python train.py --d_model=192 --experts_per_token=2 --d_shared_expert=0 --balance_loss=0.0019 --norm="rmsnorm" --norm_eps=1e-05 --lr_head=0.0118 --grad_clip=2.0
Below are experts of layer 2 (counted from 0) of a mixture-of-experts language model. Rows are named router (the router's row for the expert), gate (a neuron's input weights, with its number), up (a neuron's input weights, with its number), down (a neuron's output weights, with its number) and show model dimensions 0-95. Each number is 200 + 20 x the weight over its row's rms, rounded and kept within 0 to 999.
After each expert's rows: a language model's description of what the expert responds to; "comes before" lists some tokens at least twice as common just after its tokens as in all text. This comes from a sample of Wikipedia text that the model never trained on. Tokens count by the router's weight.

# expert 7
router,166,176,216,197,226,218,210,201,225,177,209,208,198,170,187,191,239,193,181,181,170,206,184,211,172,235,198,211,188,194,154,205,203,212,192,186,222,205,253,209,204,214,191,210,207,198,197,187,200,175,167,185,194,192,195,217,173,210,200,200,226,206,198,187,193,187,218,194,203,221,211,160,141,174,211,165,183,244,198,167,183,221,180,164,194,177,226,209,192,230,207,202,195,172,173,229
gate0,179,209,219,198,206,192,210,191,176,165,178,170,189,200,197,189,209,190,218,203,211,194,213,225,186,196,250,227,199,190,175,217,184,220,170,164,218,217,175,216,197,178,227,172,215,210,214,178,185,206,219,186,153,198,156,237,211,172,192,197,168,182,194,215,161,162,189,187,191,170,242,200,199,175,225,171,221,213,193,170,200,204,202,177,199,197,206,212,183,188,192,187,232,186,191,207
up0,201,189,216,198,203,191,224,193,168,164,188,202,185,221,220,188,202,197,189,183,223,186,239,204,180,212,230,208,202,191,187,187,184,206,217,212,211,214,194,236,207,157,194,171,227,191,200,188,195,190,226,184,212,219,172,201,208,191,208,223,155,178,204,228,171,154,209,208,207,178,256,225,201,173,221,192,207,217,212,187,204,202,186,182,184,198,206,212,217,204,198,214,256,229,196,193
down0,221,194,228,195,215,174,220,240,208,222,163,178,205,175,193,172,236,216,200,198,214,207,177,208,256,210,225,200,203,219,193,220,226,162,206,245,219,200,220,196,217,225,237,177,188,199,221,212,264,180,192,211,190,207,174,208,192,211,200,170,206,237,231,215,194,183,200,206,176,212,200,232,198,244,176,217,187,181,207,198,227,202,204,160,198,251,212,189,190,217,183,224,211,203,237,190
Nouns for direction, position, and machinery or travel in technical and geographic text, such as north, rear, aircraft, minutes, mm.
comes before: " of", ".", " and", " to", " with", " in"

# expert 56
router,152,198,219,206,195,205,225,223,234,197,197,213,198,195,179,215,195,209,189,186,170,227,190,201,197,204,159,215,225,214,169,208,165,184,178,208,214,209,209,210,238,209,203,210,192,219,189,190,173,176,198,179,168,192,209,191,149,227,199,200,205,202,198,267,222,207,211,186,185,218,201,191,193,204,198,190,194,237,223,209,206,205,182,197,187,213,234,185,159,195,177,207,162,154,206,183
gate2,185,191,166,173,180,169,189,201,225,158,187,224,217,199,178,234,161,159,205,217,205,200,157,196,194,214,201,204,225,191,213,207,225,204,223,186,205,197,182,183,202,186,215,215,211,203,232,206,186,194,166,205,209,171,214,229,165,214,191,170,209,213,241,181,213,233,190,180,195,194,214,191,223,191,211,197,214,209,152,193,175,189,184,198,175,231,173,178,194,201,203,192,179,191,190,213
up2,186,200,179,180,216,199,187,176,164,172,213,219,172,196,161,229,208,179,223,243,219,171,177,215,200,174,183,168,194,196,186,212,214,176,254,186,245,186,192,167,195,199,230,216,197,184,217,188,182,225,219,189,203,179,192,189,187,211,184,209,199,217,206,180,211,222,194,228,156,234,197,187,174,200,201,169,209,203,179,226,187,166,199,208,214,210,182,179,169,205,163,174,195,198,195,202
down2,175,193,195,196,197,207,232,215,185,205,193,156,209,207,202,212,203,228,212,195,207,180,197,228,186,166,184,181,179,166,201,220,213,208,257,220,222,183,229,196,222,190,241,219,191,228,208,194,197,205,205,211,196,191,217,198,207,226,209,201,186,203,221,158,234,209,173,196,204,208,207,177,185,154,189,204,214,226,197,206,196,197,185,226,198,212,231,236,181,195,194,221,227,179,173,163
Commas in numbers and lists, plus particles like over, up, down, off, notably census phrase "age 18 and over".
comes before: " and", " ", "00", " but", " which", " including"

# expert 45
router,198,204,194,195,204,223,209,206,218,177,194,221,198,221,199,188,220,221,177,202,205,222,212,185,174,217,194,225,189,174,194,195,207,181,181,214,199,212,218,225,200,187,188,226,193,204,202,188,173,139,221,205,175,202,215,203,222,217,192,195,200,157,199,237,217,201,205,178,203,219,194,179,182,183,175,170,212,220,186,180,210,241,213,168,207,174,237,192,181,206,189,174,186,207,200,216
gate0,183,208,197,201,212,224,195,205,193,163,202,183,211,201,193,183,202,214,186,235,221,184,204,224,235,178,216,195,204,174,191,203,184,194,215,233,208,235,204,182,193,190,152,254,196,217,190,195,213,183,191,244,171,139,191,159,157,174,210,207,170,199,216,230,199,214,197,194,206,183,202,196,194,216,224,171,225,198,194,197,204,209,193,220,214,211,220,197,223,229,212,193,210,158,247,225
up0,196,212,224,202,213,189,198,224,196,246,193,169,181,214,196,206,186,189,172,161,211,201,199,230,199,205,217,198,196,223,207,206,197,228,210,189,203,210,197,204,210,202,215,184,221,169,184,230,188,188,180,209,208,202,216,223,201,179,240,246,190,229,208,204,169,173,210,215,182,218,124,195,180,216,173,172,194,209,204,205,201,199,220,160,220,194,207,214,192,217,243,195,192,173,219,192
down0,205,219,218,218,199,198,204,179,197,185,198,232,203,194,230,179,215,213,215,210,206,206,202,184,187,201,177,176,197,218,214,208,187,198,209,227,205,194,196,210,156,218,152,179,209,199,177,211,182,205,213,184,189,173,165,206,189,233,179,195,235,210,194,190,210,218,195,166,201,199,214,241,176,211,187,208,152,201,182,191,196,206,211,208,211,243,201,206,204,200,214,196,201,199,219,204
Verb particles and action verbs after to or was, such as carried out, sent off, under, purchasing, signed, established.
comes before: " to", " the", " by", " in", " a", " that"

# expert 51
router,160,190,211,216,189,216,199,174,188,190,194,216,186,217,180,195,225,241,192,210,189,230,192,185,161,227,181,193,191,193,181,208,195,216,175,225,219,235,242,206,191,187,168,220,186,207,220,204,186,200,165,187,196,194,209,181,168,218,192,191,203,189,232,204,244,208,230,168,182,204,202,191,162,155,168,177,240,224,212,195,221,190,200,187,192,207,212,194,201,233,217,170,212,170,205,182
gate0,227,227,213,197,241,176,204,185,173,211,201,199,189,192,228,174,224,201,202,207,188,196,239,204,190,206,170,187,159,205,208,191,204,190,186,196,186,203,196,211,198,206,215,240,242,191,211,172,196,190,212,191,200,247,201,215,178,209,173,220,208,169,157,227,196,213,177,205,242,184,177,264,214,195,227,187,223,217,177,203,188,208,212,180,232,201,205,192,219,206,203,199,182,193,216,192
up0,194,220,226,222,229,204,189,209,197,183,194,192,208,198,219,237,196,199,213,192,225,196,213,168,188,189,199,172,176,218,191,188,224,207,153,207,194,183,221,190,185,214,232,205,222,199,192,185,195,169,183,193,194,184,198,169,180,216,225,226,229,199,175,241,203,216,192,200,211,212,181,235,219,193,228,195,233,166,180,214,220,177,199,173,243,190,223,197,211,205,207,199,167,175,209,183
down0,149,202,205,231,204,179,234,211,199,246,185,180,186,212,235,221,201,200,231,215,225,228,209,168,187,190,201,173,176,181,200,225,215,186,200,182,223,205,202,218,218,194,227,229,240,219,167,185,213,173,194,213,174,188,208,165,218,214,203,213,231,233,202,235,219,226,191,189,224,213,190,214,230,183,237,217,242,169,185,208,209,210,180,209,218,162,214,202,206,191,205,213,209,200,243,201
Sports reporting words like "by" after beaten or eliminated, League, Cup, scored, played, defeated, and standings terms like Final.
comes before: " the", ":", " in", " a", " League", " for"

# expert 50
router,175,170,223,208,219,227,217,225,220,170,213,195,194,214,204,208,226,205,181,210,200,201,187,188,193,200,204,196,204,184,171,176,214,161,180,192,221,212,214,209,232,203,185,187,179,211,201,201,231,179,194,189,180,196,232,160,189,222,178,152,225,166,212,227,206,183,197,199,226,203,207,172,179,191,165,194,185,211,237,209,186,193,207,173,171,207,246,195,199,204,199,200,204,211,162,181
gate1,223,200,189,188,199,203,166,206,185,227,218,187,158,226,202,178,173,207,257,210,157,192,229,179,206,212,192,205,188,188,182,179,210,198,209,210,206,181,145,223,198,209,207,195,237,192,216,215,167,219,219,198,210,202,204,241,187,194,188,178,194,205,228,189,187,210,189,192,176,222,199,206,178,188,213,200,207,232,215,196,165,176,214,166,207,175,169,173,165,201,223,188,217,224,193,161
up1,206,176,212,209,239,206,193,205,199,231,208,214,183,244,196,195,180,244,243,177,204,221,177,227,194,192,190,200,206,212,208,208,188,191,199,207,217,191,159,226,204,212,217,198,193,210,192,199,219,218,209,185,202,152,220,238,206,219,214,183,204,220,187,203,191,183,186,185,184,200,208,175,236,193,156,189,189,197,225,209,177,221,212,178,211,193,221,211,207,191,182,196,235,197,194,191
down1,196,219,210,227,205,214,193,218,207,201,214,194,202,203,213,173,208,202,225,198,213,206,245,166,178,219,165,240,219,195,205,194,168,224,195,201,175,202,186,215,187,185,218,205,236,208,193,217,168,210,188,205,186,202,176,201,201,184,199,199,198,223,216,248,180,194,184,202,213,196,188,179,194,172,165,189,179,193,202,189,182,194,227,218,202,220,171,164,214,183,230,233,207,161,187,204
Colons after field labels in infoboxes and taxoboxes (Genus:, Suborder:, Born:), plus slashes and dashes separating values.
comes before: " ", " UTC", " \"", "00", " Animalia", " The"

# expert 12
router,156,202,239,207,201,245,236,193,217,192,221,163,181,203,175,219,220,194,210,180,188,207,204,187,167,200,192,201,178,203,209,189,199,211,191,195,196,230,227,205,223,202,214,233,186,160,166,177,208,170,214,190,203,208,189,180,196,203,184,176,229,188,193,199,212,235,218,208,183,209,176,163,201,185,217,184,181,218,223,200,168,192,152,174,156,174,238,207,151,196,200,186,198,204,194,191
gate0,207,203,176,227,205,202,193,180,191,161,186,213,221,212,230,192,194,221,212,224,234,214,187,211,220,192,181,219,212,189,221,177,186,175,181,188,219,212,198,210,199,209,220,189,212,242,188,218,207,219,212,178,205,220,183,233,219,144,205,227,185,176,210,200,217,201,162,176,225,200,196,200,163,208,173,210,223,217,210,192,165,217,202,214,231,202,188,199,219,188,210,182,182,203,189,188
up0,176,184,204,212,155,168,182,186,204,167,194,212,195,206,202,195,190,227,195,210,213,196,186,214,183,202,183,200,208,196,224,187,195,187,189,181,226,201,232,193,196,214,224,190,207,210,200,217,223,205,198,161,206,241,172,233,182,156,216,242,189,167,219,212,180,204,152,191,203,186,211,226,167,227,197,211,224,226,201,214,167,188,201,209,225,187,192,213,183,208,197,193,178,194,184,176
down0,205,199,175,205,187,207,189,198,198,179,214,202,245,197,188,198,203,160,219,180,192,184,184,212,227,266,201,199,232,193,171,214,195,201,181,234,193,189,205,239,221,223,203,190,200,241,182,188,211,211,211,176,193,170,185,230,200,202,202,181,181,205,198,213,168,152,206,185,179,232,169,227,212,202,235,199,172,161,157,204,186,203,223,181,214,204,166,199,222,179,175,177,159,182,224,208
Final nouns of place and institution names such as Road, Street, River, House, Park, War, plus I and dollar signs.
comes before: ",", ".S", " School", " of", "\n", " and"

# expert 4
router,191,181,200,215,205,222,198,197,200,182,213,175,213,190,193,230,196,222,162,195,229,229,189,182,198,191,170,221,214,199,203,192,197,215,211,184,205,212,209,218,211,210,224,192,211,200,215,188,225,170,175,178,188,191,217,183,208,183,146,194,225,170,212,209,222,237,209,195,183,210,204,190,194,175,179,188,177,210,207,168,189,212,203,201,149,197,230,195,162,202,197,189,196,196,198,207
gate2,206,159,224,211,182,223,165,185,192,215,178,218,249,212,230,183,204,219,183,181,184,204,199,211,225,205,196,181,189,222,200,206,161,214,180,202,215,172,231,225,222,195,204,193,203,158,209,193,175,219,204,183,186,202,228,204,196,161,232,196,218,170,168,229,182,209,166,174,230,196,211,179,200,182,193,189,212,216,190,204,218,201,156,194,175,192,209,247,175,183,226,190,223,184,185,196
up2,190,235,204,180,211,209,191,237,184,202,251,188,195,145,198,191,219,220,168,187,170,212,191,198,237,194,190,245,196,185,180,227,174,234,242,199,175,204,174,196,177,216,210,202,213,191,186,197,179,216,182,197,208,192,194,171,186,222,203,181,167,222,218,172,195,214,205,238,197,197,196,200,268,155,212,200,213,215,172,197,244,214,202,169,194,242,211,151,222,219,190,178,206,185,211,211
down2,208,192,212,226,226,193,223,203,182,211,197,175,203,188,220,226,209,180,237,180,194,201,194,191,207,179,176,233,234,206,166,174,186,199,212,186,207,193,196,190,196,203,187,180,200,180,194,187,224,181,192,202,204,193,212,178,179,225,169,217,139,214,213,196,183,167,211,248,168,213,207,155,202,201,203,223,203,208,182,192,223,183,182,175,235,221,195,188,204,226,210,171,233,213,227,214
Commas, including fused forms like ), and .,, after place names, dates and proper nouns, before who, which, and or another place.
comes before: " ", " and", " who", " which", " where", "00"

# expert 11
router,185,195,234,190,202,234,178,205,221,196,214,194,167,209,186,198,197,195,212,204,154,222,181,171,181,179,186,209,194,172,187,204,205,183,194,164,243,200,233,213,201,202,198,220,199,192,187,195,181,193,196,177,170,180,190,188,177,214,206,205,251,200,227,226,219,207,217,226,223,200,214,170,189,155,186,157,206,227,184,166,172,203,165,181,175,208,210,179,203,190,206,171,165,205,220,209
gate0,198,172,178,186,162,202,220,197,183,198,229,219,206,219,173,212,203,206,199,164,178,183,194,194,199,207,178,165,205,206,224,218,160,207,193,176,262,191,174,190,214,225,182,172,180,210,198,255,181,209,194,224,184,179,216,228,204,192,187,205,212,178,215,192,170,214,174,211,198,186,205,196,195,185,148,197,183,222,219,216,208,196,194,180,195,184,211,204,239,211,208,176,205,212,210,184
up0,206,217,215,227,225,216,201,209,182,204,178,235,204,195,209,169,215,210,177,218,193,182,214,186,197,195,180,185,176,190,244,186,218,209,209,211,163,200,211,200,178,198,227,219,191,194,186,207,227,187,231,199,189,225,170,169,213,196,188,223,180,217,207,211,177,175,231,195,214,225,227,174,198,238,211,190,238,207,167,213,197,168,188,193,220,194,188,202,189,174,215,194,183,219,221,170
down0,209,196,163,169,167,187,194,207,202,163,197,226,179,188,220,216,223,231,195,215,183,180,225,236,207,193,192,221,226,176,156,211,170,200,214,199,173,181,215,200,212,187,227,196,199,195,201,175,198,210,178,161,184,195,186,230,216,221,185,172,192,218,244,189,202,237,209,208,211,195,197,204,207,200,180,196,191,197,197,173,203,192,191,167,206,190,204,233,229,198,155,219,221,222,192,169
Infobox and census terms in place articles, such as Population, km, sq mi, Total, UTC, precipitation, plus coordinate separators.
comes before: ":", "^{", " of", " /", " mi", " ("